config.yaml
n_layer: 12
d_model: 256
n_experts: 80
experts_per_token: 2
d_expert: 64
d_shared_expert: 128
activation: "swiglu"
moe_layers: [0, 1, 2, 3, 4, 5, 6, 7, 8, 9, 10, 11]
router_score: "sigmoid"
normalize_top_k: true
routed_scale: 1.41
balance_loss: 0.000105
balance_bias: true
init_std_router: 0.00708
lr_router: 0.000766
n_head: 4
n_kv_head: 4
head_dim: 128
vocab_size: 32768
norm: "rmsnorm"
norm_place: "pre"
norm_eps: 1e-05
positions: "rope"
rope_base: 10000.0
rope_fraction: 1.0
qk_norm: true
attn_scale: 0.0884
tie_embeddings: true
parallel_block: false
init: "normal"
init_std_qkv: 0.0322
init_std_o: 0.0
init_std_up: 0.0322
init_std_down: 0.0
optimizer: "adamw"
lr: 0.00122
beta1: 0.9
beta2: 0.95
weight_decay: 0.0
lr_head: 0.00768
warmup_steps: 233
schedule: "wsd"
decay_fraction: 1.0
decay_shape: "linear"
final_lr_fraction: 0.05
batch_tokens: 32768
seq_len: 512
doc_mask: true
train_tokens: 296900000
steps: 9061
dataset: "wikipedia_en"
Below are experts of layer 7 (counted from 0) of a mixture-of-experts language model. Rows are named router (the router's row for the expert), down (a neuron's output weights, with its number) and show model dimensions 128-255. Each number is 500 + 40 x the weight over its row's rms, rounded and kept within 0 to 999. Numbers have three digits each.
After each expert's rows: a language model's description of what the expert responds to. This comes from a sample of Wikipedia text that the model never trained on.

# expert 13
router:502534526535441474503426471474511423436516481437505542512505531498508519552495530510463550465422434521519447524485544527530418447511491538505532517495513539578515501471484551548559452410498474492519481411541522576450506518525428521489520502556511463512523570499521534540533523504469510415525421448542478474467439584514578599468474529523464488457432450517533499508496564478516548464504
down0:507447412517482481482434475488549477467459579504481445573547553492522471474444513553530615481513450568528475415478493467474483500525545468582452504492493527519593502459504528472525503514515527504540549509520526525524519469505506509429474435589464592488539477549564488480462576489488528484503495481565526490452440510511513478485506511496533478444539434465536486501435503453492499443471
down1:527522499459493463522497492534538438493475495541430477516454555539482478468502433505567478508510481505493496496455521448527453498462486466525525517499519457463548467497517477412490470496439485533511456561479472491497514494553484455523509536422574517512442552490536542460468560483554466510499582469490500480586480511499445484464488554483450495445539489403507482583517509519500474484506
down2:480574485504481548497433451475559460547539487510508472523424545494520549534497508468502488509512565526444521476504552493504537474460461469460525513490446454486511504459465554505513498470486506566538454500477547537509523456546480548507519498535483525481483453498513552563568541497488510548494549524510493487435529496531571477487455443527411536478496562449443508390523539518514453479424
What it handles: Prepositions opening time or place phrases, mostly in, also In, from, during, since, through, often starting a sentence before a date.

# expert 57
router:459555457538485492482437455465526481428513501482472539517464537498526521524514514518520532457490471507567497497477555525486483509411499565507463494532494418588583509448428529434575457476493477531483488392486559551452564476570515541495519510500510461510498556498511475510543504526468427459452406440548529537482453491534495547501464559557451506446453537508526567461561516496496517462497
down0:465519475511417546534436492566473557506476468545494430424537440517530551499498486508525533455482522463487530439475523484546432560462506529529447497545515516497518509443484546546554581481455471477514532487542514514403532520493543535511503564529557436531533576515516450497558500429392468482531498554510574492508594484502422483464554524501550466432539514549502499472396363508501470526484
down1:489528543495506497392498501450515475499537505515462512482503557545475484540516549418467519515421495520496485504470465464537484475447512540482494474554583471556510539513515463455480496548503530465574513458493459496546495482418533527448527444522493505540533573513495507426492527480558494444437452479465528464557477514475535520563551435441494525496467438502500479570553463475544500453630
down2:463461496466524528564471468472495513420499501443476474507473499489548450499467544538446477482458475474491541456527491495418529417510547425543450511468537461468418481499570555557522554543545447503595540465495435508498546547516458515498589516576462426459482488445528510475494521450531479469509463445443510557557491522546534509484514455498515492450529523498548447578511538503452450505505
What it handles: Year prefixes like 201 and 199, commas in dates and thousands, and month names inside full dates.

# expert 61
router:415574480509481475491463467471534468476544498496414511455481581534494578507533522513477545487449448536480487556435500551515392449412536511540472520422494461489561471458448517414529473502461480528538477442553524536464511510530460499462557487518512414509534577524539539530532488485453479484530490448556501488493474543547532511576473530507445502424482536515573519460510513501479528472497
down0:549435448567490472519498431516530490499484494548536585476488478532532521483479563517463482402511501505543501520505444572531488498528504417496452535497504483503548491582539450496420466451440531553429472521519496529501529480523491563524539505526533542483454468484467506480352519524549450507432518535533536580460472567535511531588411464525463458541512499445503420518529513484545493539564
down1:506490480503438512525571482523513500479493494504514531512474494481462428491483521509532573497413478466523494547528585494504523492447488464475566495477495521487549518563520509511468441563520427510453512466447513488500364493432466501497574459504475477497524601406502537519440527495520461541503470530470499498547502466555526521522513474543514476535508542513536525582511552534508518451522
down2:544489503461515455496480485492481455517489448491474443475497451583576499515600495487531564504468502585457463458519532505431507537510534520466443406564494529490461417438471546448506481530444496420569468533463449478496459461460489523483484551449522454524419559486505473547566466482522477480517453525492478591608484486517530510525598536546530524493510474568529452535484545443471493484518
What it handles: Commas and semicolons, sometimes joined to brackets or quotes, ending a clause before and, which or including, as in census and filmography text.

# expert 23
router:484506466528458469520509474478540479457540480502477511521476563528561475547562536556510554500498462534514482566478551501510387478535552534510487505502489453512514454504473511449569475480479483466523434450565531588471562517527454529484489513517486461526515485517509532545547488485511511439488429451525520476570454567540474585531452575528492472515453507541529563533538568450500496460494
down0:485441454490520516395541527567520486544497497493460485472498466501460539483444534520482491468504516550478506495527523510499516500519548497480478539530463576464476563567527529524503476508478467404506445455442561486540539597465528527525480472501450601430489456494477501477457525499381553495466462388474490549478485494492508506505539554484519482475539531477481521490538537475598485530434
down1:493524470525486525530452525510519512496521476533426484566523457537414554459533429531519500506440525556493543446444439448465459427353484464549437501552443549511560537471500573433527492499500502522526477459449554474431470576581520430523530538555512459534483504480511437464479516503509470473508488484507414466452495514540530534523533489519480446478492523519469498397545492498473523535423
down2:540487542467517460524563532486482492459543533502506452500514486523509467509509559442499544528514486554500446486513511580459423517557488527449509544508501448511520477558540456460396510478542469483512534514536434511488516399472484407514488467521465512462503450457445561465543469512506528479531546447528530496502509476473518571518458444502575580511418442463485514574532525475442532496465
What it handles: Pipe separators after a text entry in tables of fights, matches, awards and songs, plus table words like Nominated, Won.

# expert 46
router:470598485497432529557482504502539510491483468465461557440475506504551543498490560536505560473480459486439498588527517544529480414515508529501462516485499425486552442488478500489538427501512502531511469408526538589446560521500446487506523467534508449518489534518517557553549536504484485486468488450554548535505522565497531551541488499498505510446495511520479486432574582551546509506475
down0:429475503472463472516513463497493455448557528485477570536446549501502434505547493505529490493494530505489419473433484474495473514411445510489497489499541573507553528470491489541528496465502485418510536532479422433469440476536452457494514490516567474524519559504538512505488476484546511510504517518523476497535481448521538517478507596480491451493502416477599513466516482469516520466463
down1:528540476547467469476539472523482480466487508436537526508448585569487491571470449414466491575455549468475528470450475509616433488488443495465479462475483557475483527493467474488517423543537456560534512545444551410477500470523419508539485475523506424504542516517481524515476500466496504426495516482546490465508526486524497522445528477559457500517430564540484527528529455442518497487525
down2:427465527582507498457511519437556522443555502452436517530489517498475514455474541499459492464557506530517520500523509477462515559481534497486486524502493499478550510477509492450469440519456535522481530516478512518472445555489466529537447519532380471545462512472485483467456476567550519509461571587532516416514509604406523533484489486508553518499487466467463459496428526565421513431463
What it handles: Road and place-relation words in geography or transport text, such as near, along, north, of, Road, Street, Avenue, Route.

# expert 32
router:450507457554456437567406462430584481467516492464486537481540530531524523482493569553532519516458420562491484544429508501486380435515519515542447507486561465511530429457540509428575446479477471485508512417490489509427541547497454491423540526543501425452507570556505528497523562500494507481551424464523496543497467530516515561513401512521473486434502523475507518479546603406457578485491
down0:498575480519431535493507516479473500547500468585476580489480561533454490562570516510441547516534484457450459438485604462530511587490485478524494487429511524475498525509498497450550524556464506544527502448420471563527527495490505537567455533504487537468523498562488446576537557513500504490516561433471451527494529504389478501461506499482492510511475505533477513488494520493510518459472
down1:498487505512405460525453553549465461525553467604464469478562531495440513523524482518470440495519451467466511454473486541517520397516480498517515534538500486535480486508432510482505538536445574500415473532513519582453404508583532511441491488546555465471453428553538448531507479533523471487522493479433518521500434427495446501549484527473499483517439496502526471468539506511476451438461
down2:508455484589470448518497525516465553492520462463506515452431454504491466571443535488571552497506554478544521531448553565509470483476487447452419532512537529479468522564488456577473479495481553519559532534555489440442443479548518473488509474473477463496465511429490431406517556499457576450539517483532474499470505494559546492479514561504497480483439466525515463554496476468496500570458
What it handles: Abstract or subject nouns and noun suffixes like -ation or -ology, often in section headings or titles, such as Cast, History, Research, education.

# expert 52
router:472563456534454443523430437425538453488499508515383621467525547510510537481513506573502565483470426551500500538465528512509443489454515519464441566491471464531589459470494516412524423461516500490520483488496536514496561564550465532484544464532499467488498517394515514538519503494478551460452450442471538561498434516540551529518444547512515498455481543454518577548546560488534510504482
down0:512501557531579496535463529526546484475510448497420480462497523527409438493548550541425476525502536496503508572439464514445516625491470468504442503516513480514469558492524540497454511534479494546570538523432525539561526501559531564530543511476438478444419512511478481532491555496499477517504479491485497422474526493467535561509442485451528476452517551497550472542556545595526453520485
down1:533566497571538561481552560516414534490506501566473508488514562511469495495539549537493543454488477416542477548489561466527532494521501542441560544526512517569443546544504603464530570465434510503508520488465592469446484506448556515532529539474514527523479470419486480533469503487425462529463451536529489525452455535400511494446472427504556466512498442512520543493513497506531500572461
down2:504501469493441421500481414498458514584472541520453482495438478517579487514510541428461492510495496501519570446475491476479557546437556515400467459475490512451538455515542489570531557513513485522515430525511554487499538479469544526501534496505517501498574495524477462474419470507475464459552524506510435537540461524480516473481501490457451557486412527518466507484597544504508512496499
What it handles: Word endings and final words of proper names and demonyms, such as American, National, County, City, River, and pieces like -al, -an, -ic.

# expert 30
router:478550484529423470466512422450532477456532483552494575484447546515549487487519507484475584550449445540472490538418529524509426494475481486497441551477486497558573464464484518441542482453460482490523488398511497541499552481494447480482514464490503443524519554524516558536485526508469450501500414463512493545474464555570573498493491500531467468480453496493530503483524558489485544480446
down0:506512483447491489542440502467481479461570548433448519522576471483507470574473443515515448422525527495508476455500421497536510537525503530510511469501536425529568519497471465536503520448488471464506496517561557442420557526561462414522527521495583438486488486522507528476521508422475551478494550534512442479526510536577529518480560589445563515486546463531548528463495473545544441523537
down1:421491521470514523466454483424474516474521504451476513495554503429542457554477573591504509455539465522558474520456461507516559474488565571508503506511466464426536518481554505539502520500492518446457500532493501473487490492492501574517527557525479513534459409480446527488562431416529526483426514496482501473514554547540546612466509521480513488531590498508535544464552481485496466440583
down2:477528510421495532494492530513493490519513463443484472495512477468535541552501479482468460474542525471586433477582505558500490476516473511531477572483512447559502494565556524542496515513521495479509515500503506503520496497518487495488448485570435529428531493449555439611513512506519480502543639468553440459581453587502572522524545478534471529484533537537512513479484444469495469529494
What it handles: Plural nouns and plural suffixes, often after the, other or numbers, such as games, teams, logos, organisers, stocks, gates.

# expert 0
router:450592433488460518549514501449567458500481505536501569481471533506529520520520482523449514543493456465494493531423527483503468462485532517555481490483447546559547464482458487478530458484494474479504454435517571549495554546508500567517539464493529424485539610508509481521507524479460475474453452398583521505475462572516512609488487493531446489464501552535528510509509552514513409466528
down0:467473526488518501452529536502509508457520544577509473465548535451461544465534457607467441485448554510435495503507550469485456538459483575478525521568493470464510535507506517530465475489519518483530520593512513484489514455472486508507502466514457553425528501443519524471456520573443514494546559472490497557492406472455588453491485502470516489474421538474497578466505516509520485465501
down1:582459468558537548529526550496458554402507504503571461475464517508408492488509554526445466453468486504505495519485457485503550466577513495468560523567480492492508526493489545518484467470475484531480432523437461471500515517471479468494528518482584490430491479478495477537483484539511524513371488536526538411507486515494532426501471437522475535425530512527506552523537560484518454492510
down2:552496516505502520472499515457544513469501510465518459525518510526483529469500557532480450546464537508471520566504551529441437415543457518548481527491487511480556426498533497493465500446491564522500441540539458458573533480534447460439493465502474537517505413466477573506448459456485509550511530474495533485542404472477541442439526517520500488455431531421575524515536499464403537505459
What it handles: Opening parentheses, quotation marks, square brackets and LaTeX markers (^{, _{, backslash), as in Carpet (0–0), (age 68), "The Ride.

# expert 31
router:498525490473452458503439500422558441496537519478415544478517565505470498474583602541490547500497476474536494537448591461478439433415499520507486470502487444527510460491482524489512448493478526483482466494549513513494500540545435493521558497531474414501429516515500459483501495488487449465510484404537492502453453528543602547547418500505453480488484509548564498464524566511524523464490
down0:470544434448508503544431472470455555494586507461462571510497474525575465528514534457465514514540500518515576453530521400511496493534532530468492468467535547578468425477542548556501554524456551428458549589415447461470460531479512575495532504492465535471465505513478469459552485492480521523466512509570514566504473473454457479504551537539499525558488504442438525581474551538416492496467
down1:482520535436544534554537452515537435538543431469499535476527507550521493489489540530469476548472484448496468516509525427542486485454512472464570526498498492477454440506490446531504530472497425531503522464464505484490558494595387557606494466505535478537534499514524551502513499498470461474537474599573512527479456492542514484474506489540476489501544558540509473461491517456507490492490
down2:472533550469474535539499499473597453483510526444464490586562474488406514561510517481562477490499466500446466521444523531444492495521517483393419533487530539552465505492562555503504591515527490459552462464528492492527502508527467425511561524550546440459436513504458558447505483435500481485510512485508438582503522517573521475485487540491505497522500420492491445497449549469450467574450
What it handles: Middle and ending pieces of Slavic, Turkish, Baltic and other foreign names, such as anov in Baranovichi, iz in Deniz, yd in Davyd.

# expert 62
router:483565478516450483526421414446530473509515484541446574515482572550497514536473494474507549523483447600538493510479492474480388470528502526524480551524483469543500435476428553466554493476478482478543529432508517491435557521543443578482482530455519451538501483509456547479537526451462511490444444434535519518451456556542534539560497510529422527397469492486553495504463531450492522501482
down2:421475555509555517491473515478519471458433518473490458505504496506485490525481551480479487482465503496532537555500484465563481387525498538465489552469421437477511506468519524491461527501475535537491556561471529500511434435476526518550527534522489511537477505465472539605445502533511505466447539460518472428581565470441499511555492487559498553478551544477445508487477454603554506506495
down3:465545461521494565402528511485508547515500475500507414491498535468508493495385501425503514569487448484462509498506553481468478548569495466560518453395528556540460449489401531484420468486502521576507486538468500531499508582489530472452529483524442500485457466446457514480482464561437497557518591484499447529407549531506539496464526443484580473529540543464481490461461530528524576511472
down4:535566462491470536536517499510556531523429452461567502545508534572436496462477534505455453469507483546508512527575502466551554453539509570515474476522482450525488472458531528490392468486528512585599511446495499489497493438478450498495487465513446553449495423533516503458548447433519521503504527496528556538517550521505507480481408438454489535544511513519526490509521460474538489520484
What it handles: Past-tense verbs and passive participles in biographies and histories, after was, he or were, such as played, won, built, known, nominated.

# expert 58
router:510524480554428464530472482482562432466569461477469597498466545529486548503531522526481539533467453512513496533475505442515462466441510574513474500485455494541525456478511480432540473440465477462522457454493528586473546552532490515476532531542485418542482592448509498480512498437527484435454463446514484502515496533528526535554461538535492511464488480494557489487542518492505499463521
down0:506511539402461563496470458542534515530500482480486540523479502550492491501494554435430562487479465476532470425554565463470570385487433519457488487525502475498516551465529464557447571586411405548440499496526508573493507525483518576477438525518531570486513511528524488569521436515497490446522505507512486429516478558476491582448500466450515502474542524491517480492428439498511475472482
down1:572517419531519485435539527498454427505442496508546627515556460466499538495458516500506482503503493488448504471518508434538519540476504473510524500473446505505512453507457491494505527480519513466553489541480538501575470459435446528473586489529525467488469592487527551504509506529486468572522484503476489470445584479454563417439482522446523537500524522455508445443470480512516468483473
down2:504534507498473472579482450520480483606432389508559471477514555570483529516543476531487491484526434535547549485494447490570601521497502510486497414516467480496516440482488489500548509556494434557466478556471547546518474536509440572522466526460545494464484420574498430509544412490557540496452509510451415489480505531557458496522584482497465538474499485502476488427471479511535510486520
What it handles: Bare space tokens and opening parentheses before years, dates or glosses, such as ( before a year or (" before a quote.

# expert 19
router:417537453547439456507481461461562444495521471534469599482524518480470560493540549510459515508446488573499532564483531514514471468470510543511501478482530436511564461461505532486551469492484514475506526390492548542457555506491475530495489512494502435529536571485457537537545513503468472459504508417568465487466440575549529509537465541490466520478462514539490530437516535451453514497499
down0:506533467567499472532462541463438500468465496438522558422492479548500503524484529430446470484545541471475544559487496471597454498495436523482451504484533490505489537472536544454527495493477453544516474560462539589477542471502443469533513482477470478464485552512550505459522529464525493533517525495447521454550532451572527475498432509405542465557503499523405451517508455482440450568499
down1:543432510550567517491527562515510547508462577574531496533484517504446541511370488434427468487450446482522559523533488530454538462531564497555539448450430528574517467518456518500538509498487470507606528444541467508460468444571487492515486485459537497500480507543516608461561532521498548545577508484493486540519488471461524476574516486446495501468431478466455433443486480534491494481515
down2:524515519476457527468540539488515501485570494493545468513491434552531550483508490575518426524454509523456546539526455529422518512531482520545480498481498577582523506468502483480506533483456430501509552550475472414530442569486451490439498486465508581504474527547474534534436523569494535477508465572556434401446509554470507539469510519402464571499558544514491451509520546553486493512480
What it handles: Abstract nouns for law, rights, power and undertakings, such as law, rights, practice, program, construction, plus the preposition under.

# expert 37
router:510502469541494510525470483429497446399507511494459575479517530545555555447489495493447516514503461526478512558514543469479505514436466574533484518546503471527531498446496506469543480482447505516530404407595534511478541539531456528478490504511543450534476581552514571521542486474477525476503393418534541468542467580545565509502426504518452433485462525516501532503550582452540482499485
down0:531525444552445558488518500471442458457587565448472513530518502463505533513428503485465525568557501466539516527543539496513513500464466461518502506510499540517546492534571518492491483429479559484503524526490450539537434466480433514495470557525557421429562501519516494477484470503501448473485555486509455479570583468509512441494542484499500416511494508552549472442462520501474531544455
down1:467523518502509519401400516461491532504468469436486530468472503534552515519559533530479512453613483547452484542531515496506467503482569554542521500496481475472512428462481519484491538537526451471585548566530478508526521485522467509579524430568496498432524524531499526521454484448482454531479535489559513425503574496474556533539529547458540558536494578481521495518452467543522531525548
down2:455502518553461470463494495563516500514544550492540492532446446505447539477487467554547429487461476536491413491470489477499505484506499454482515386527528500422576446453477482500466551455554448486514487466483478517480528494549476529477504563547500473413570442505487553520474558464494514555482553483484512472542546542523417561526431494542516520554454483484501517460505533503485486465486
What it handles: Quantity words and small numbers before a noun or of, such as all, most, only, two, many, plus numbers in data tables.

# expert 49
router:472530458531462451526503446462559477428529496492466543519406529453509525544521459551416564486463485494513482539455499524563445470443484541492438523476482457507563501449450546469501518502464516489514479423550535542485511500534447519534499510510507412489455518505484520480508561447415509454467481510516497522479441542505551518538469498512486459372482553558533495427556616448533548507500
down0:512524510548557523475450579527604492524465560503472467439469572507503468558487574471448502536587524533470540574473566513507534489516507558559525493490489549430483492512487492443536511522546448540457531484481498457537519564509439560517526538478513457513549483497526580492547513521508478502542527546490533439516524469548513505535506510536458490607514531458491516515513463465478468510489
down1:496492520473501490485495497498477411522473504562477433457532463487431517515421556515527470536477534513473513503468456521461494476520563515536487496511502588445508474478478519591494501526427560511449486507423470550543521433473545456456496476437395519511406450492485441428537484503503488447565513414501487445522488454541463558434432531438466528525495551470492542514552486504470555486463
down2:478491526525482498480517531506537532492530552457479512447496455544567552566471543479493539483526504474499549490467602515468489508543545509562494531538493568476503539459529450458579446532516513435475581477488504526499571511535437528486619454575430517491512507506507477556470544543599443491497579507472519580489429466545487511473531471428505502506505463497468528465440577532445455517475
What it handles: Forms of be, have and modal verbs after a subject pronoun or noun, such as He is, households were, they had.

# expert 14
router:411511494519450526597455472441505516457480522489432500472515544505486514525563519454456559529458461544518549523474503531524409470485470501503415491474503441493547438478423539466541451511446485492479506379510573562473535499523458453519502519529461415513461504514502509515551533474438457467498472419531531506514446554552504601473454475515490528453495481500554536456494581493502556509510
down0:510429557494515482576417483512461495442515534481501511550549456545488468457443462468532541472551473528501556485487505549461474502483475525467541437500474454524488524450527466564505602513528589504508528551560414446478548579528486510487482500428486526533525548527512483467493539586513516515499496544493412499539528472528495502448450532410468470509541468498480516462543461531522496467526
down1:468548475552483555463486490519458503544524456473540544423494495597471477528566520487477512495549522499455524505459467536529485442551600485543446517511475451496487508512503546506528486495476498485524467517477515472471618565492514506515481538486480485479473435522552480501524593541450538501455527545590484509490509458461485489538509505525441440591451509467501550417527446475507499536454
down2:468514520457479476478456469559515506545547430495494543522420516461547529444530485472483488520497513402513494435521525426426465515432444458473489517487466501478475476561489483527506556497523458478463518478488507542543521498505486507492505440436534521574509568578423493518627467451510464531513546539541434573516502504470564487509502537486522566475504512477479483487476548478482524479476
What it handles: Semicolons, ands, ampersands and commas separating list items, especially in dense results tables, citation lists and code-like entries.

# expert 6
router:462549481525481477541488548457544473455493514513485508482485537513491501491561531505444568490515455540499506491514547512509482471443543517526440511467465469521521465404474540436538478463489517429526531454551487566484557562551446524470541519553404445465500554513456523508505505531478501451459409446526509506507528563488553515496471479524459485470536513496532558468547536449534508515506
down0:493496485497484544514494567503525484515511521475479481393493613540508575488492605435477462509460524488536530531559472502446520544523535527489438512474538500549539525518545446470532509508505450485536490543463485517499566489465489450412526489524525458481520530499480505477549512507476454540540617459533461506485461547583537443500474527524510512532515595418549530467486510487465477512446
down1:515546544544538477544561521486429506496501466494488574470524556470525536522560495482525529450516519555504527430521498499498465550519427463544480418409517449527518490457519517493391457545454515474513470506476525532540509440542496442588468518551448470486507539408504518519515494446481431503541535417526447489492518557557487562505470484482475514522475572490530520469468568458481510514508
down2:499425439509514457540493510493543527505532557418535511481502510513389521450496486495546490495494508539603477493437507465495511541498480496505472505642500536485480502561479470512541572537542479397431502513531448540575555568532493540518537510535493481486490431404477502463467556566495514502493486517526608583532520476534474461464505410530531496538560528494473479492402506446540472602534
What it handles: The conjunction and and the infinitive or directional to after verbs or nouns, as in assigned to, scrambled to intercept, writers and.

# expert 28
router:486632488515469517477468471513520468423478457492468641520476524506502499473509526520501530481472476531519507578442511526525476481484480532514452487479481424498549448504441527451607460453494482494520484467489539605459547590491467516515500498514485409551523575544489519493518500460457493462486438422510514514509429506584531499479504515532457471444512570486550580513501589448552511490463
down0:455536460494511491437466403513458509551475510582507542567468571478531507437474616518504498552557511500550494514524491467537520530524477592541520506504550494522468472583511533580546569458469418461485457488496529563495521613467524513433495483509500459503489473479533505474544477452533491448489500532481460518443490451454502438487528518467536546429512498496455477544437498468477478517488
down1:527545561469481506521535460592502463482475532492472502482530555536495537455472566441458533499471434482487561470512476580515546455530477486533520500489485519436475497493489515514445513503500505547496553537522581468505480508497457519454526518486533467444441522526432439496517558577551491455484422479494434451502547453399474492468502526480498515491489479580449521553485482537471539546514
down2:499505524562551503413489493498457429483544503513510448482485508570458539472516509529416577525506469557511556511507456493480584494559498566529408557550505532430476489459550501507451515540462452467537501546527491515473520469523484528485551548538527495456478518478498466490534438501496412441496493535539524507507560470525518482418544592446509533460513510479530434567461529455500466431534
What it handles: Possessive words like its, his, their, 's, and verbs of giving or taking such as took, gave, make, provide, gain.

# expert 4
router:449494448586476440513479463470496556418505491524461605487537542543536510534554546510491557516476435540466522560490523498510446504468572563513437536525515442529538500459442531418573436466431509484502433470471540543492507524518473495532542540532413456473539535510445537474521497502453446480529505448580523518521447546529564542464466491531443487483456501522536496504538546502568466483491
down2:509557537553470552547513494496476488445438494460423509449492506516470462550492472489498479523486449485508554526489436473517476459483420428505546550557516483470513489462489506540472480492519487489451462450460536468435527524502480503537460413586504524513556528508566536478472552472545436449448422497559492451536464471491529536473493507498500472421516496520499503515491448509522463530479
down3:512514482457498512506523512496481495493462469527520514475536509539555444558511463482511497538544471430518565410535451482459527548494532530537460509487544559430484463520450483484439457578445487499499455550398501587484475524546518436487482510507565479427500437433441512468488493519517489504490445498484490464486540490510555464439441476590496518511528525523526499524491441563551501519504
down4:555482498483411529498512419447506474429491507586543482497522494481478479507441527482498569490485521590569501472528551515433471483559430520477521564460487553505441484440552558521469490510414479557446522566433537461508505461476517517487512611479485527478531524556492406478420529531448435525501525484544473487477517498453592581485502488561546492440452446512457502501497515513485477518450
What it handles: Prepositions, participles and verbs right after a noun phrase or comma that link it onward, such as with, against, including, defeating; also country codes like ESP, ITA.

# expert 44
router:449569467489457522549391498441532482446567538523512524487502579508484530520521546537490535437511455576523504563459521537509505495451542526545419484499473477542601504528447484483516435458460454472539475399487489544484535526534470516497509488466477449499535517544489533511503485459520450522475434450515509532476468523571537535520469514541473416506515541512618523462547577453484520434497
down0:424488508579479476505538453591456526572537401544543501463464486506573555503557536434462500500497507528457525474467550440428495494532517507541462559497586423444588463529533518468438497580460536468472485540497510495534540423461441521521519492448516488480485502516500531515507513512532547500498504499495511536500546496445515447503527466506494463534449431483461471431566538527468492542517
down1:508456474519443456521485508436524488532461540537517536496547476503505586512441576462432465541538517469469486448568569527504577564551502458555580492520489433506524445427563524453532543511555481508506477525523544487550516455523445570506430479519495508579535514560470561531526505469473450515500534456491495543590477527581485468515483457486454494475562550522490486383482454482478549536439
down2:483470440497485436468532445574471459496536569601525410508568470499500462546511439494479592548436450502499483416492518512481447491518500475482502554442471466502477436475454509484538543539453581476475592593405496515533491497518516534491539503447532508536554483440464498460522476596450530584572556519574469464444586477482540545475490478521512541542540606547484478512458512554540591511530
What it handles: Prepositions linking a noun or adjective to its object, mostly of and for, as in use of, record of, above average for.

# expert 5
router:476565505497474497546506484463551500468506494503479530466443563525488551494484546553472573463426443473509484529414528491516399438476474528487418494537498426516515520476442464476519454513496451464470486397504509521455555554518489490502485524557459431472481498510540467491505521485434490408473475457496509483505436581552564558555449537548418490447452512537532564514555527457525522498525
down0:499490429539513565547552510496438514460521496527524523488513461480525497525479535517469444546523529520461456520571435552522565610512519538485545514430545424545424421567502456528474489510486493467468536477553575445503502515517509455537499551465486496470430459454496499507506477581509502489413496509535436452430532522446477572475565438522541507505515493476452498525473495538536463467550
down1:494468519433466445500471514523484485470556511518514436495532507485519551424427530547512518566435401487452493527547435494492515440539490542538519434485511513556494500480406527492490458507466544581577522512536519466462456478533480549473541495461527469529443461470527534518502428465516562510558479509460467509477526487492479547563538529511530473485512526426539478548507448538510497460479
down2:569539484539476552473543479490503528543429576492439459540501548481526511511511554479474502541474509480481470530553538514508472476520533519513513503486511528432491450504451557507573486497497504529514496492530511476412502477456525570459527557545508544592432555520526452472528513486527489451531532490510489495458495534454467488528470503579541484592550457482542535444457465468419487489515
What it handles: Commas and "of" right after a proper name, title or place, as in "President of Guatemala", "Victoria, Seychelles", "Brandon, Dean".

# expert 18
router:434561442477457519570499472453528453488522474475489485508488515536524501517524499522483528461398462528480536562475539528543423489512518484531436516472521487539597410449449532461547461471437520468514474447506546535421564503521460522480538495554466464535500527478496505501518520500486528492492384493544528487457494516507563583573515460561466468477504526517526537468545524517534482478482
down0:483513477571445482436465499473455443482474497515458525482526492556480445487455470574504417506447539540493518527500507497447484461525515424539488537489502478511618505507526576473480537542474506530478534507516493455430510467459518488552477452478446523466525497480479491506559597458469467379467542459510528518501437539450565498507494501429397524480543406443534487494536623535483522489543
down1:469537504463526548478482557496457560510535507559492463487513515548512599498500546468434430521539491569509485512459462417549539499462572513456491495534524485553506518430545429461547577535512484574472442455478455587536526460534535504585502529585558474487544541496547442528495518483463514499512473508551495552530499513515495500467443522541472471564491553572444449501491483465424523529573
down2:514481514470534535488402500504517445504443487515526496504399537515484507521432470490532561501497481515568482475522548514534574502516527541517521475577528462525494482456493449541536441412576495506501503530547516530513567513490490556588480466534523519516525494497442470495439527594477506532461456501527525510416469533460495515485483473518500425510471513484563547559462505472508487486472
What it handles: Table cell pipes and spaces in sports and election tables, periods after abbreviations like No. and Rs., and decimal points.

# expert 21
router:462503516525493479541466496478505507466503460507486574520486521522559531536549508498503571480479439555487459542437536527526447472468555501491467491492497463574562476475468492453525435481430439438512468433543554527465522546542416544461528480561474447510463622556503528505552518506461449480489465470550482491512480559526527575486453520519448478465525539504529498444569576458509516513492
down2:484519445547531582513484506558481512603432524477517540487526472514513488411515494510496469524559513504422399499477528541532504452484512506528436535485475567528459505519515550509569591463487473479529444492462533516500515581521443471482468503533443549497437500537513494455476457451460507480481443526503538484442485530429547532451501487510467480427466439487502568536468512531559584534466
down3:464511524519522516446531562526526497592436440484435526482460531549439478457537465473449487531530481534539494475566501515517494480528522439510499519626515529499560582525562497436493546483523543440490544490485488477522547578487485515548524413491505441421482510415549573453482572527502476466522561465479438540523471443433482530516480537443442476570552469482525463524548469508464502484459
down4:475479455428447487542553521474470547561466564465560525561443428449483498465535516501449449530555548500484523475581480509514530438540476462475500460463451536521474531459467482514459463491532521446504530502493540473439504453532493567519548517476475513620476469557461421501511488499485466478555497502499432513495429431536494515492508557478503515546463489511559494466411428586504509463451
What it handles: Bare space tokens before numbers, mostly in tables and coordinates, plus odd symbols like degree signs, diacritic letters, subscripts.

# expert 47
router:404547447489476396445483504481492483464516477419454491520473514499523548488529482458515523435507496521478454544540491570564469516444521573567489469499469529511586434416438546490489495511505491477543466451532488542479536477505484510514517493502459465532528545492446488551509464456495489430548407449509541426504512511493504543500499547498452533458473499512541508520533538490459489459521
down0:565514521492526544423421417496490502543471484505538485511521563464512543445450513505406448507485497465501531492513474523486436515502509602403580483512511478472529491571503465518494506482478425521460513520547506477486504514474447584421505440494545533529469485568527444509426425465534482537553496576540510528480488507512581466417558502497486500513454519482488540538536498542457578504513
down1:482492503526551515518557548498551547498501558493485475515455540602478442508463498474512498456471564430491538543538490578493493465507536529456567488468494461462520483473506549513471477532473515468497566493494482412484434510488466494516499475465559422551473559453516573444551513537482510579500541488542498514521554529573489543497523572506506459427560522444514588487488477552509526516540
down2:586509502576483532502438551458469457547476520479525486448471601549528474467484456528494515565587510536430539495411540572483526527565525462499436458508522491569542528519487426433475424524487508462485465554553462534574489517504547547533448521543436484457503424493483523548464481532498528501480582466520508484511526523523525448452480546470521542503527515539412492531536565475446464529523
What it handles: Short lowercase pieces inside a word after its first piece, such as ag, ot, ol, ur in dis-ag-reements, rec-ur-rence, dec-ol-or.